config.toml
n_layer = 8
d_model = 384
n_experts = 32
experts_per_token = 4
d_expert = 96
d_shared_expert = 384
activation = "tanh_gelu"
moe_layers = [1, 2, 3, 4, 5, 6, 7]
router_score = "sigmoid"
normalize_top_k = false
routed_scale = 0.5
balance_loss = 0.0136
balance_bias = false
shared_expert_gate = true
init_std_router = 0.00799
lr_router = 0.00144
vocab_size = 8192
norm = "layernorm"
norm_eps = 1e-07
tie_embeddings = "early"
optimizer = "muon_variant"
lr = 0.00753
beta1 = 0.93
grad_clip = 2.0
batch_tokens = [32768, 65536, 98304]
seq_len = 1024
train_tokens = 374200000
steps = 6441
dataset = "wikipedia_en"
Below are experts of layer 4 (counted from 0) of a mixture-of-experts language model. Rows are named router (the router's row for the expert), up (a neuron's input weights, with its number) and show model dimensions 256-383. Each number is 128 + 32 x the weight over its row's rms, rounded and kept within 0 to 255. Numbers have three digits each.
Before each expert's rows: a language model's description of what the expert responds to. This comes from a sample of Wikipedia text that the model never trained on.

# expert 22
Description: Of, for, with, on, from, his and their inside noun phrases, as in a result of, boycott of, used his.
router:111109069100094145141162084065207163195143146143138113126121177148130139113106072075134123107138116159144093081106117120135158028121124112130130131118112190119086137155115126117136134171146122147204138144099133135165123177064079097126153106134129152082172098119078135118105154096161116095214139113134130165143143163154106157154136162253088101097156157122131120145156140105126103151094
up0:108113121192075067159147149097176104166113143106136119147110179072128125101182105102142109135114109133148130117082102060117106101192160137100115102103138140158115145185149133108168147182064144164113143073099124153120119122113141066136142105185125161166162141143153095090096113132147115063090106111146144120132099172113100102150152131139156143154103146115148092156082168089094123203096
up1:146137050117103133147030155136113179138149163104123112121123085144178124126135208141127100049065104154131134153118118135100096148163077180089184153104142193084111107139125119104135116153108138121126200150160109133197085132097115114095106112087184120141112114128079123171152156032071117051106179097077111178151127135119146165087108104018123088083172119153173130133140139154106142135176
up2:148141094106179094094170160107128161146092116099088193141136172159158115124105105109194086134146111116157100141141123177104110110133193117110126166118068072125183124080098092077126134138152088135039143144147163122099166132176089136168184157146147134176113187148086165082090105146140125071151129126145085131105172183082143102143102099079074165117099119082104099164120158107137083163134
up3:143093123106180131129141155159196129170139117070152101164113158104102172158123104123124181129144146129099164162126166118085108096138131146168127131193114126133129126080124166077138115041162149126114156135109104123082189129080127066141103132132150165121141116135099152085156097140152140102107123074129140107083152137120159148070155122124193151076102146154161168142081122133172136204098
up4:160141166105180118097102183132115153146118112105100121108129076098187163128171137135118135083129092160111136122146155118046073156166177150132130165173080134143147149134167191143118099190149162136145181117101121164116131092118103172131110135124155136143188131137123148163170121070120119091064108151092147089180137089097048088095092142119168085168157119123059137142136121131102110141163
up5:194131139126077137128141108176120151109164081176114101174106176161135170162106138123122140130168128140127136120160114110092050141154156138135070136094140111141120021132105135160058152097079138126120143109156153151096121133113138088140133065128140175110129164113151138079050140122153130150209117118109122127120138146182154121103112115043156110153107162107141151113141151151128140066120
up6:114116134032106106120158167069120091156165145161149123129114119140156143176123108112101144121133115120130158178168126136123169074110087098164145107092111126123147112086172165159136089141158142095118111074068107104085111127092170146150108116095099096143104147089128152082149138097090109073084160087159140120098067065143131130148067124199146109111098120115115139148099112114152151145155
up7:139102082098186126147191150140241112160171189118084109141166137143100124128131167120134132157101120135119124129169147122131086145135156079123074126086100105098114129103170116126115095093131118086137143092108145146053140086160137121100146143196069112154115071156161102091142169161140098104058172106079056170147116133113148143077099064147177132101102149082194143146057102111142215145137
up8:134123111080179117157085124139137215109134102118160144140073144152180124123115186091171156090140086136143111153189180115147100079175133177093172110114086089114139163103110138086129129130124110089141148082115138193126138126139172183117065164088117131147087109079111119109167129119119165092169128132100170165106162093134135127125093132158115131092076074159069171090150105105077119090124
up9:102127122131107128170100102089148136142148134130155188080061162097168085136121085127103064157120122105093088118118111177113146141124190127159130159130155142131106134164107103155111095195086151147107152133186106123126169132139039200183144167165092116156131144153091152057112166117107115178147201079180074150140086131142114133133156160196133105000115149171037105123143153110077050174112
up10:111209080124124165117118157133120140114144118128120160155128105160127049112143151170129126167149076150122115087205123141125159135106074172134091198142141102167184061122124154109098103155143202128145161098116146103126113116042148089069147112084097157162153163087113106156172178144103099132131075113123129129166136134117069141130150123138153180138113117154131144079104092147079107147158
up11:055108122125141108134167096176155140135166155119130117149107166200103097131151143143157142139082120132150186100161141130133157144189098107113141073126203154073175125182115130115149124121164084089115178063127116200151132128128138151124134159130128109104147162129074141128083139175133145118120137046153101102151144181146157078149137159138169141171162077124141106140119102130105149160139
up12:142143129124108148133132148171081044098088147108178144076133130147114139125137051168147093152119147131110027059101192093121148094135130123146105118130181151136166157118173088167112059155109131102115116090119119079159102072132109133152157164066125140207155102084137133164118142127118090104131082141103108107173133147118093104100132158170147127125129103092125158121157140148139099203141
up13:140156116100097153151157165111095155062159155162186060131131153109118109174147128108133103134193130117120064095066146139126170152095132103144110090149145160194118163128172120176114143107163083146121092209115129091047154110137141131116186156165091105103109075165131081132129127129109201174101104173134149098146103157142191099118133180108119092163188180109096102126126099137107109180185
up14:111122116139158129117109141158165138187183118105115167137094101182146112093119119111182112089100148103145136184141094125182114118137157141124174082179108164130143121085138150145157117173144125103130184103137056177118132103067092128114138162093118114152126120179096186086103167126138090103095145098152185134131177140108133191154072172127108162135103110152163141101128120170061125154122
up15:175134081128097105133114170095034194142083108192128135125124130118229125086131223093110163107145092172098140124159137079110122183152171105100146125137151148044142047101163115134163125143137109151106106117099131078129142105130151074102097160170159119193079082146046114128167114112108172102163123116132131083138080132096154113024149122127178094153138108115136167103162090118159181136137
up16:176100152145058159174102148139143222186099152120106110114083167145164149129088111164140162131096117128108134182118188114111127099116144117186126106140088113157147121106184117154107052172116165180144120145116174151091099099182079148111110128147103101104139124076105171135148118158126140114107115103100058132120107122101159139087148115141150170105074142166050100147110124127143156181148
up17:120133130108142127119126183136145132094121122084073148103107072162100157144162075135128174125068147130125188101175154136126127117169126096092160045089116121159112077114120124181106092110187138069141160097154155133073115111116190129119132159162112118138094156117133167202124070108154131113046124131138143163126169142070069124118145134148158108101133171107123116156130120108126140087147
up18:108139103117121100150067140095178107182135126111120144150106140160217081108152167099151126128080121151133079182142124117160134143128152188122077096097103180114101138149128132155121135219111116140067100129123143142108097080096185082046156099149150129120149153122065113129135113117097085116114169100058105117148133087180155133167116071106172120084132149163142120153137121151139130128121
up19:137126146104082138165053107156106149097172120136094164115107129169062139148139082176184164117126116125128073150159181104111137094110167162202068115145124132109091114073150126128106097129182164099148130103135116102080183121145127091158122098088086133107145164152066161141142180137111109152111145037160125130106114063158076133101052127131177127062105132175079191109106141126101157128135
up20:090151035119186179118110111154043091171090205141114122123070150090112111113078158105099075139144117095155062092100114104111071103125107095165100136138149098126101131114067146086147129125129150099119144148117114127132125146158174135139173086136057162115129144084160109185107143153172169108152144107134160130133197126106185094125097144127127102127144160090152145103168161121145096157064
up21:098104154168118190106147102124136060136089136126097116115150075110105102147131144113107095077121094117145197155156125202152150186170096129144186080100115165118112060183129097130150125143069092133188172127117119161115120159166130165103078153164144096142126084168083136153095141116157161122164105124112098175110119126116072198091115141079135070148134125125053107130131132124172164089152
up22:141166138123161093140185071103139168097049117082157065123128108115163149086152124095159071139151101140105161141148123167193149140158095112144112107085130166112130093191120125095079131153130110114107171137129153173154120176142086057148130103158155154106122146085159135126073119152148127121140173158079114111109160129154093111125145120115129081149111163171156104088144114110102107112084
up23:129118137061164098143160193072077152138123038147180177155197098144080122102120136163149121120103114076071160132122072136149159065162130154111136107136134152066162162110162134122104139121072171172102168108134171129116148142067111103123150093130125081101177112129039139101127114104108091155186142101118189143139160170146151107152239179122131173132107137138068125081107173143121159145105
up24:147145170087062110133153148096135160128089088083123116177111125136114101104155097092137098179135064176118173075115127115136175177120130121133127135151141183136053154143102090134111152121125119116193182101123165152126127147133156118134184111122137156137140175139103130080138089119100148112155135130132106094128202151123122129116154101185098168166114104179095077126193117142139103141140
up25:085126136105143133152132160132162108143093188165131099107081143157155096122166138132148132142058133144123190089156124108130155141177056172163138125131116123123133112127123121155150148131124180146117107110074136092106138177095077152114181144114114155157121096145118156169117146103146102104159174163116143117116118133099158116114132138227106147068183162141109154140131148106149144127111
up26:115121187121108128135118192074114169087138119140135143099104136108220079128103119105088109132094122162102092095165150097160191174203145124095099159162078060094135122121085124062159047142083168160094137083085121139111152210195100173163153124098162151158158162165101139169164115150106125155123104122128130101133161155106071082121144092187149089102125115164080149125100125100188116085151
up27:126110109154177117163190156080178108116188089137118086092103085149188144135091092137158114128180124094107143099083183125136096105147085153112160119100164129101167112150112136123155114139128081116153112169116090136153182130110196035060157093158120124103083100104112139135086151126159080093140089142098093127111116167139192206196101091190139131181114159099130104130164071127195163072117
up28:079103115061098093154130161121188132119191090114155115137096194065144131134113211202112107094089091115139087106133152135132128139103181124097092190125148161122108123141189142109112122177132095126166143126117076168159092081188129079108119128153112118111155151148126116167133146135104121151125114087072125145077142119108125063121079116146096093121113112149117125085099049166145173105164
up29:131162159152159118117154139118140170133126124127091189168159073168152152117169158123073146146129042072060108121116136132107135086185193110153144161116072126103161147107168169065169130173160087141163132052162090082208160102164140105177126115157137141140157103122088170048102087127111118090168129143133141122134146140107086098127154094117128116118088119106152093130119066059133084124163
up30:127135108131111182121161181126154122096146097170155138101093141101133069126169173112097107119152159134137073099101167139132127150177109117107148138144085110110161120144170118131114160146128131136118125097086139042158056162136142154134128065168173144078123136099069068148095115094102115059190119138139112171173108127098149115134118069159108121120123122112073196148095162150215180133147
up31:113127150092110109135129114143125165147098175154141115115139121132138137108117047142095070139162132113159172105127082145118131087079092134114111112114112131126190152138115059173108151121082105131155132159130145130123160102119055154061124145124088143084161148129118128133146181150123113084111146070087115104186143133148148148063138111146147031116141163119129130157104072129098141152048
up32:151157108129154134189161128114121116111176107125160138095087181084140073163119166128133108146128123113162172116189126166097165097158123212095136127151090139145095135140088102131114133156143107102183153133082133119072145136114113186151144161115061076135142110083111117100139230197151076100118098155131150075142091106083052150106159193093176099126147158148131116097054112138130091128176
up33:129062117120077143113220141175152133162127152109136192201112057144126067163166117153143115126118104102154074132081151155131131127074135163115114130165132139117074167160139140111146060100141136149135132123112161135088101129146148155142133115111079093177112117157139083149041100168094139084171134083093123134101118184079090160097105124150123097132109127115196098221159139146148171091109
up34:165135146141163111127136098149069122126135153169072191158116081130126206159101084117175128161153141142163145153111102172133069152141196102121191100099134091121123093086077090114153117098157103103060173108104098123060186170130094137146107173147064160172144109133111123130113096141136143124126063140146142124102086102119132174060117166103158186149147173120162103102121178115178140138104
up35:105129127104069140125179237141173125069096076138180173131088184176153056076140102095114105146126147130137023093138093146117130163185100123107133173163125128140152115126119105176128088137152175087139196120124129079147139137144115138093182100172119143109097128113077141186094111082040052132189204119113133168151143104119123160108096162158122066126104144154074129140141057133119100133147
up36:151116163124155096150121072095154105153123149108130193191165168161159096062126118135064111141101081142122146114097145112107138124154188129115103132163076112181156166151074120140087109184187169101082116145126145155109157099058173168142106134124148126187143122117086126200122077156112125092134112101089133121099122105047132167168143074143154186090150092119162115139115114119138111079042
up37:183121029124149155158139098109104067132093111168145176135082155132163140134169149112116107123048079144130150084123154109196099145176168140099094097085151182187079089118074103118108148090102135123150097138107183184120107127072155096080142126134136158062107138112120110077131178100120113088174059079072098164113123159114167120136135134155091164133121125120074127184151161113098126110139
up38:144163125190183125128049144157167107143151129152174128127117137081150200092124115169094138138188109172130153163115187104155137116123156112158197127150148162077080184115139154116123127119100126112070109101144142176141122135051115173108113095151127135127149165153148077041151093076099078130131119106182161165209080142145114126113160162151124074132154178119175166140114178123088117150119
up39:123141095113146070124134167135152194090093184066105159144118178159143108109095138145126107077113117100122117115107149132110143097157074121152135132150107157102103121161136084180090107150142111150073139126080125145124109132082154080102144107112154173099158110126056166069175174113085178160134121125122067139132145101142190155150135116150127180146076085120098112169179156140108149163095
up40:155161169159085106144131207128173137063094079122124174178126168143134104136077134105123110110105152100117103090141053177146122147077112112139111117163119149150178107188131094172099108196112155120068099102187158106122156074109122176100132136162123116148159149133046086105075150109147111142199134113128113098121087127062160142125185177137121116129120077159127144147103164121105088126085
up41:119123135124176143110160176124121102114196111133115171077094108147221090082117123087205156093102149092135163081115160137145123122139113123109147149132131178111133188124184124080108173138128183161126149142152144164153113107092116128099155151137181118123128146127084115125116117124078019091152113148164150124086118117111181122145232123077132117087104155153141110100116151126109115144148
up42:140135109119211142151088119121125169156124134133099103120147092144140152115118108103161155116156203117099125090139128130114099125136167156157127112097114136157110129113182176126066102130186145094141197093127173121148162167207152138135119117131095148082153085183151130112070076138120117095128181111111148130083136149111114121100098117098107137119130165080090175141153087095130133146130
up43:170134128130116068156167168160148180066101139126128094136181152158162150114113100124068153187196150087126108091104187133173161088128074091153073157202121147156115177165150117118121079148163142139167071078156152082061107168152117207148140101153133108134251088118081172128147115151099115137158149102167154094153074111129129091120178158133126086126091147098122114209110145113174093190101
up44:090162163127122092059146102096093153092134156131135077137131129086173144102135126115167108088092131162127089122119141198155133147152081118093144132139147170114184133090122136097141176168131117098056137067098145157145078127072161112112167130065147125127161074120072107174082164101113110117109114165121131198145157141155187130138159097141133161096112180084218139111123186121166098168115
up45:099102109133154169134175164134103125070148157138118149168174169156124125143190093100122162100130103116184091177113204142077129165154114114155190147095140107146118075124106116176102133153164116146124092080123104096117069117137125150146099093126148140114085093113130129136118123137088137123092048175088144116074136056084160152139139108121124148108118114074072127162139155114134179161100
up46:062133121113196116124132142124071159097168209106138105108157085187122121121123151168106084141125111152140119134109130181151108113151128044165100151113131161070148141177164159130149100150138178123136132130129156107073062155145130170171182083122166130196138140084138115195136133116165115134132097117137119128080114123095097104154125115143109133133109165106169091167136154109211114147118
up47:127154164142200114151122155097113141136131194132113093153160126172175095130122153104116182164172184126164139091123140099100107090112119156180136129170078093095162115110136109110104145170150072106157178094106197068094138098137133071155065125064158077130216098108115133103159135139186161182083093153107118091153120119101133143161139103154133072191127188065159134116138145144179169158157
up48:073151086155151077103066082105105156102155097137108131088137110160094124133168169137090150138134048147162114145171128147140127131176109142075167114116100157126139155174112074123125192102126048130149144095090113149219182160110117052116172137114145083115099130139187182150145125126117146156155136101155111114062122148114111131109109084110136104149167141071164158119146113120145140152191
up49:109153144112219106137204121143161144143145106107112169167116119137140104064112114111137138148131113072095076134151212136135119094138149111175110157098085103141148090103151130143104203087120115050167130079123132125114187094085122135112115122123160123165160142085101128104167151122145082151081169134140120126158103098160116133129109061092169127119143095126119105081156133127141148158193
up50:100070136129132183151048126106191094088154111105167125157111157129200115134160101102088112134102125109158098133096119151102104108147055144172168156076083111146136111107114106198146143138141096102096188165095130069114152127149116055104112106110102175073142109207128106099149152100105141089053105124096170158132129090156139160149115119138168146079189078161127128162109112150110121172087
up51:125151168145106160129111128116136083143107145181098141181147153137161151133181162117105122098069108161126133135109098155184122116120051108114087094113110131114079062125045114116095156127086116084165103111137152129083152098122162106158198160113105183071153077106138102108147178155205156118115132135168149146116127113117090181114132099128150177103105182160093122143109125109105095112104
up52:145174181126198141201100071082198138125133149070119105163105199141181147170121166081091169122100106109171104101140127141090132098122082154111105111162090126083083120098123122143153069105104139094111177168190141170135101140075111179126080152123122138071066149096175145189145145089113170123152132076168163168117105079133173123118136146114156066099159119171098160194134106146123124060153
up53:141107138168129137157160051148111138134173153111202080142112106111160081077141125051135136121143125074102158140176151154119160133189128104122134203172155149085161143176093085102100046152106114107136215161083170121141124118090087122129108116127139134089128151127147149131090159113101118086136157224144190141162147222108144225124170123115115107163136123160107169103137158134114111128096
up54:076118099121135163130127085154133107120129174109168107152121157131145089144152174164148157119112166039152084174140123122173146107156114119108120158103148115093130120140196121147130086165135118141087176054135111134111136153123119126083126131100144097138097178124116113072089133084149117122146132130176142154174119086131080164105121157130156113045145192134131059116163084100122080165148
up55:157166155133129160119146065163080117090112115094180070197144111071087187160146172112120070162205118113142158125134174134084143107152105123138120142159138165199147142178159169145149105132124126171127103140100096174103104105138137169166074131145139149096171124169167155122152162083159121127138111182113124113159112126179138149106144160187153134181116129132082112120119114111145069127155
up56:149111147095134104052135125098180164146133114086132144113086170137054136101110075174147177145096161165146181159131143117082158122129088094143093090126055109135149085148133130181179135138194148147131154138130133152096153083091143192127151093164112170081151093130115153097159184115113094214071116111149154113122099188142127116129091146143165166133101158124149124123142132148108117122142
up57:155118135176074170081114154148048123143113118100157136130144133132118151087116115168151119137127147119153077164083117119089148098070132093156093133182069135129137139157105147164154093138107130105158130147093103129163118098164113111102140146144121130151120104095142140138116123141115161132120174142151118181133171129143175129158161108128165109093136118104128131160095088123122082102069
up58:126121123124148163112133076126077093200090104146113122238061138101124053117066199135152128134159150155204167111119140134144117199099071163126138162126178106136138116116105169138127127165116157089186159076062151124146134093090126137158161086099087119165121075147152106152117097179115154159117110085100066119225185087132158133081208148154115132129143110156114126121123115127111130125138
up59:145154154096133148130140177118125164106129160102150148109089045067116112124127121125112149172033064120082090101192118148128158130088139132124101106171098111051161114115172108108107162169180163159135181125154102119177137185135138090131080180110158102191179198094062158115136136073113116175089155099127188112091128166157138127133077134129154075082145190100143075111129142098121133134120
up60:098112225144167095149122128142130132147148173107114142149155116113213123052147079126112170124072126087178056188155072139097147064185155137179104128123103098162172159105114131086118108126167151130117107097132146071125189127124040088109151134079109165117129138150124138109135131129114085083116078092119112136066156171102178142081088088149166118066132132171183128113110133101140133149104
up61:098071141140160166116156119127134131079137125159132118128157165123156123097145080169147146141155137103130178154150075160160119114160095135099151117097170140083120132070139130142110112154143119123123127118096137103159089134117089143150154118089139118112166203151163136121113157117155082074134137077089138149149106139144070150095121146133079138127105120082158143124148114134164170071136
up62:166145150108145080101075154141127124167154083100103094171128146193158105157132126120123156137158074093138135145167161176084109109186145100133125141053126183145195164086102090151193136102141178086091139117105131139161131123180079153148106154163154103082164136117122127171143180066112088123083133152120130049067068236143113095186126076143109141100138133112109096111130090127132091111123
up63:120146137076105184143186220143117140148098108110195165148155136183127112184151104129155115081101145118113130137126184130115145116107116145090135109092136134141157141147172091133098111177087142166112160117169133122092122108124165154099118121113159083075172105159110160162181155064030113099086152104102138183121087144115085058105176124098117160068136087155120162157171092136141133113182
up64:103177172076079132093122113112114161063153157113149094158109152118135103166123086103139077151110168124106187152219094156142138150128119111120084145095152080098181098131102115129071096156157129076139140138123111108066096063105083137127136157134218174070110128076139127135181117156133104116134118116148143167138082133156138145137142119111141133088098106083129131140177105171137120153174
up65:061182160146147192124139182075133161139120113152124122110164145143170140128162109100126111067084157160143132086146143103157144124150103146129160150121164209129092143175109132165121124146108089158140178086084137117129066108124150146092158098112168100100191064129113147131121097131104105145126107128123123151121135124137078110146129153157099065086085167107131127105133093130170107117133
up66:108119113140099105122129107088098101141158129144123103151079071159149127134056087091115169164191108114162117103105101176134108068121120083193158129075120081113108140135086140110112086151099137133159144157098137049166159087121124135157158140210130146107105131105233082125152071139138085148163060062122171177154140144224120131092118106220124152064159113099132215127147121116132179120076
up67:159117127144121141130153073110142118121115074080135115119171199163180128122088144084117093143070096101204157146131100111127138125149125062072120092075105148055139138118194076176189075100150118129123136112160195141059130145112123098082104070076158150078150128100143105148138111093171105139162126096153127153162130127139104096172165170118134066135141137117142098219182145143147136096108
up68:158137137128142107103150168107102163149181130122117134087180210145237178120110146130093094124172165086182135176090118186150148094128129149149137102153119180124154096144168138100149106139110178164114094136091153148146134035100156079123130079107102138132126126120131129118093102109146152105157068120094159135124118211147135159101094141199078122077122152154054118145161157114101040144089
up69:116112061082147150148187151086156075134123110109091164164145115123157071131087190114120173078103107148130132146126144151085033080092166114140140143109145098077170129175149155083097131142126054118163160100141148048125171136088118071114092142145139135195152182142138165129145177083139153112132148129148101169150130109133109129087102149130135130089146120114099093157172108110200105118084
up70:156117169130098221136130124166123094104089120101148098205133102106105043109192043083152150098135126116142105102127100159171192119128146111187160161122153111182130169164095143144110130146114137139140078170129156065136103084133044141147121104185133125107100137124141145098116136127067145093210092183165158133118181161074069136105186173158119158117090167185077133116153117117067157167125
up71:101170124094107161129109064111041136145226155130117120135137135102183182146160087038105152083124115133155089149185137126112128179057112141160114117100102171176120126076154105028127169142103143117123126076120173105065150154185107120115159122156120074113136182140152132081157103088122100102168103165106142111148117151136164151125118100171160153115108125152164073100118163121084088113136
up72:139100150149127174139153107142114143177099159139115094154167087164116134120066153182126134067097123139151156151112100190118159043118142135117113150076180123072113126131097136143144130133155145164120128105106167152169122142125099129128150124130109120108153132137171166116129120108059131158150123095106085163125114135103113133134142173101180157067142109054142049071097146056076105119133
up73:135151102203163105174103187112078203124118164094135113131070151188136132101136135132161143161097124156111143154140150155133132220132159158111061124135149157153084085134089127109147134148133161138182160076147157091161161212157167076145167097104093069126107121064136130137116146154178143084178122147108063090135115106115135166106137136150128107158167102137131123057112110140086161186053
up74:128124169123197143140082087103152175155085121144102105126135162105093143122098117081120160119094175155122102095126137113181132086124075086131090099115097132150084137132144082148125152095112072099175161200095153087132072134115109129115117075138131192110138116108108192145090143098132166129141140137162117122163100138118152128108125110144133115119101221111137163130156145128141097146152
up75:116101103125125206135116104138141109134152153096155095099135155113075071127132070139133124117105086105093118119075077172188112096164158120087114054166199115121150196162125085126137195118108103119163126136165174091094087137175121094111136146139084168173184173133137171103109117140111211119119103113118116155123154135124099122141148149140128135151138157155157125080111129125118163165123
up76:128144161162181143148134137059115147127135176097120100178162099080099106166152117120134101124066153177143135111157141097161116114123147151119068102121093111085129116121176182128158154132129138108164100095147159128172151138060178152140127172108161110122112107123121124118119098099200096139169181130135120146158044113104084144083140135121122152076144134118090134149158117146114098125122
up77:146159082160129124144098112086131111169122197144157133220121064162126076111115145125107102105150172114151119145141088151139071117073124136117135162053153150172106133162139117232121118156114114094049165156090122118147165156113096078178168126119121139130136123143110110160129151116114120141099146091152072125091100098179103191139166125057111147134176108180138136130169060130142161136168
up78:138105131124158064138078078126090122168168126148115167177133080165153196110123157099104127148163083101156119164134162129098132117119096088150146095084067169106083181171150118163131146125147109113156113152093105113090144153145117082131098105113157121145111174176138129070160113126176151151147054105148159106156195185131120143130127121125131112156148169105150145115120028126142167093080
up79:160132066117121128137135188174149092104201152181165148153124175175157087075093132109143139139121142145106126137124172081152123100130109102158114189148139122179135091129102216164127139199169106121161121107121111161128131089132120132169135078060141131137138123159111093083134132090070081124140134097155114175081100130094144149134110129146118098138082112171142166102204139154145096157128
up80:165143130111133141154134140138077112120111107100143100150109141160133166121122093085103131151186142174075116086141137113127101090141141144134077093067137195122116120126155124127143130173105194108152094107139212139083104101135166176154110062099170149075191168082095098085151114105109117167243149075065090103137098210141147099113122092169104132124095192139113131156177144108123134096153
up81:130111089143065132154085123131124114128136117146200114082081094174160140089131137117107102160218116135131125126101119164153127111142103120161132121105110138070192075085084139102114096121148155157128123149113089112100145133159070092128147093169113199107088157109133085111203145161097137170153170143124093120096124128063103170164124114156162146123059136141180099118112098122212077182139
up82:144075137063085158120124096106107094168162095094134183122082186118134055147161142109118068103136099179127113139142164140173128188110136215109113138064123125140136157113069165136181152158122142096138168142108102169118128090205103154094118112133125216143096122165161129083120147147121112050046138131097090129121169138085152137122066111153102134189069083188058107165109124133098115126114
up83:136144075114131191132086128136157125132178106135184130171162131090138156116129186154121149090111216131101149182131125114059164154058102157145120144156116145146139103101096191112134166115149151119085117107125174126143171075096117102142114158108117134102111103179131099106118137099141091150197077166100132140099133157163165135116059147095103150109095217181156176211135072141054098081108
up84:147145145113104111124137133131149164107105051139138158159139203128161124122084185102110142099145092125087105138172118172150146097177130152122104171161155169091109206163128071107037140130146100129093164078144193053132139139091140052111125061078141105105198141167077153106125166159057106098125143140106131169111179076148130133093111121026143116123126169147119140146143076135121142112135
up85:173074162132073162108114123160085143155157189168091144082167095099165142131195102117137112137100102171179180125084127163093096138084135065157160088134110133118121176132137128118098148147165094143170089154128147103108172154170107137124117118092134078119185188119138104068125156164162105084131060097117120076071152159132106144099101146126107126126134153125126140104126146110112109099120
up86:103134091061114147121124029119047188185178136080134074088101124095130103172097172082127120127158167153118150161152137159131150121113105149117117106108161134112153102065114178090156129131166124094151124128098160087188120073130113124163111161093132105150133141126052156105110141096146084087053104146110127108136163119139139141042127107132131096213092139085172076123098132123183137144131
up87:149105159162119141155152092135087150155123155062164136141139056098138086053130072082127145094108146133113130045156176140183122109119049147178172121197101134130171090148139136132115163163117149124136165086144103079151113124124081154082080113113126116127156110128130150131175128111124106103196109131123166143089149142115098179139038138091120170139127148099143117168116103099094127130100
up88:118123203117142115093118161114124139115093155101158094088114129139108193142148127102134121132116110113163055106104045100168094117097161129115160069137178117124123139119140149102088189098135111107119174095109038127109145071107165075079100090116199095133100113146124100121148161128141144129144134138160165154138147175111119134084098123132110111082125111130110118105145131138105145109111
up89:131089138158170095139127167117105173127139163162108113114105103141163176134117152127132098106168092152129096113090164085171057128142177145099110183061084152060102165130120112153113112100120160111148152083098164129178094146141101238120121087136117170147112164104163139140081159127216118092097128147154117068151148108133155136100135158097187124158154158075076103155201134128106044095128
up90:118132168069159092133094169147157162112123162147149096149083149058079175126034053147175116121151116188109150124128075140168121145089153089155117114122057121103095129166124123120141101152171108092126060129097147123117134113072121112119136135061156174194132140112140170164104171110209112123098174107147068141124087143138104122181099103126141144143146138126124116176132145126121090086102
up91:158120178134215102147121150119111090208128040083122093111131112157213134122112117108091159114130161154125131132082107154113081090156121120079105165081122216095095081152142150141168107183135143153136152186098129145158141136096131064145114126074128161148163104125177122076118158064091051178150147127121162178055119148144105129132072098061129094103093187116132143113119223105162102120131
up92:106099179166054144183161090060130151170132105161124161190140167140158122129123137146117106090125081121121179131153127181113135154132107130107110150125118122062142063120126120130093133104137167155160130148066150103162089107085159127136096126149103112093126129107118099092203076094120134064103180155161152136105109124101110140135161084128156162160116140171099092157153069125164113176119
up93:132104124142146119159104096170088142119067102104139155151128146172089130111138085142143108111082168162086133139067139125117137108098123049127124111136107085073171141135094096129149102140114133161133206102109093147100130110144126152161137106106162127115109164147117100163127107044148095141169140139164116073135099131168123104166072158126121138121087200116149188169170068139128093146155
up94:141134123119149093089153136113091161156050133113133159133126184151135108167147121082124166128156155137162125113218138124137128046123181123144116130096129141110147155059087077164120100128125041124139104098094097090126147118089144104043146157135150141075145141122108135106163129126096098111165150057176101128121156122170199101081086121152065108112124138111135125078059135107137117132203
up95:143106151159085132120160149119094188132126092131104111179069181160159093145099146108134121136139138088090192109116175108147162207076136164109107133152118047162127119134136146130101161068137114099146128101095133120100145067110101155078139125131140101120104108123054145120105143120125133137123086157119139086176130081131107158148109146148160161212096109109141168079123101134157164154165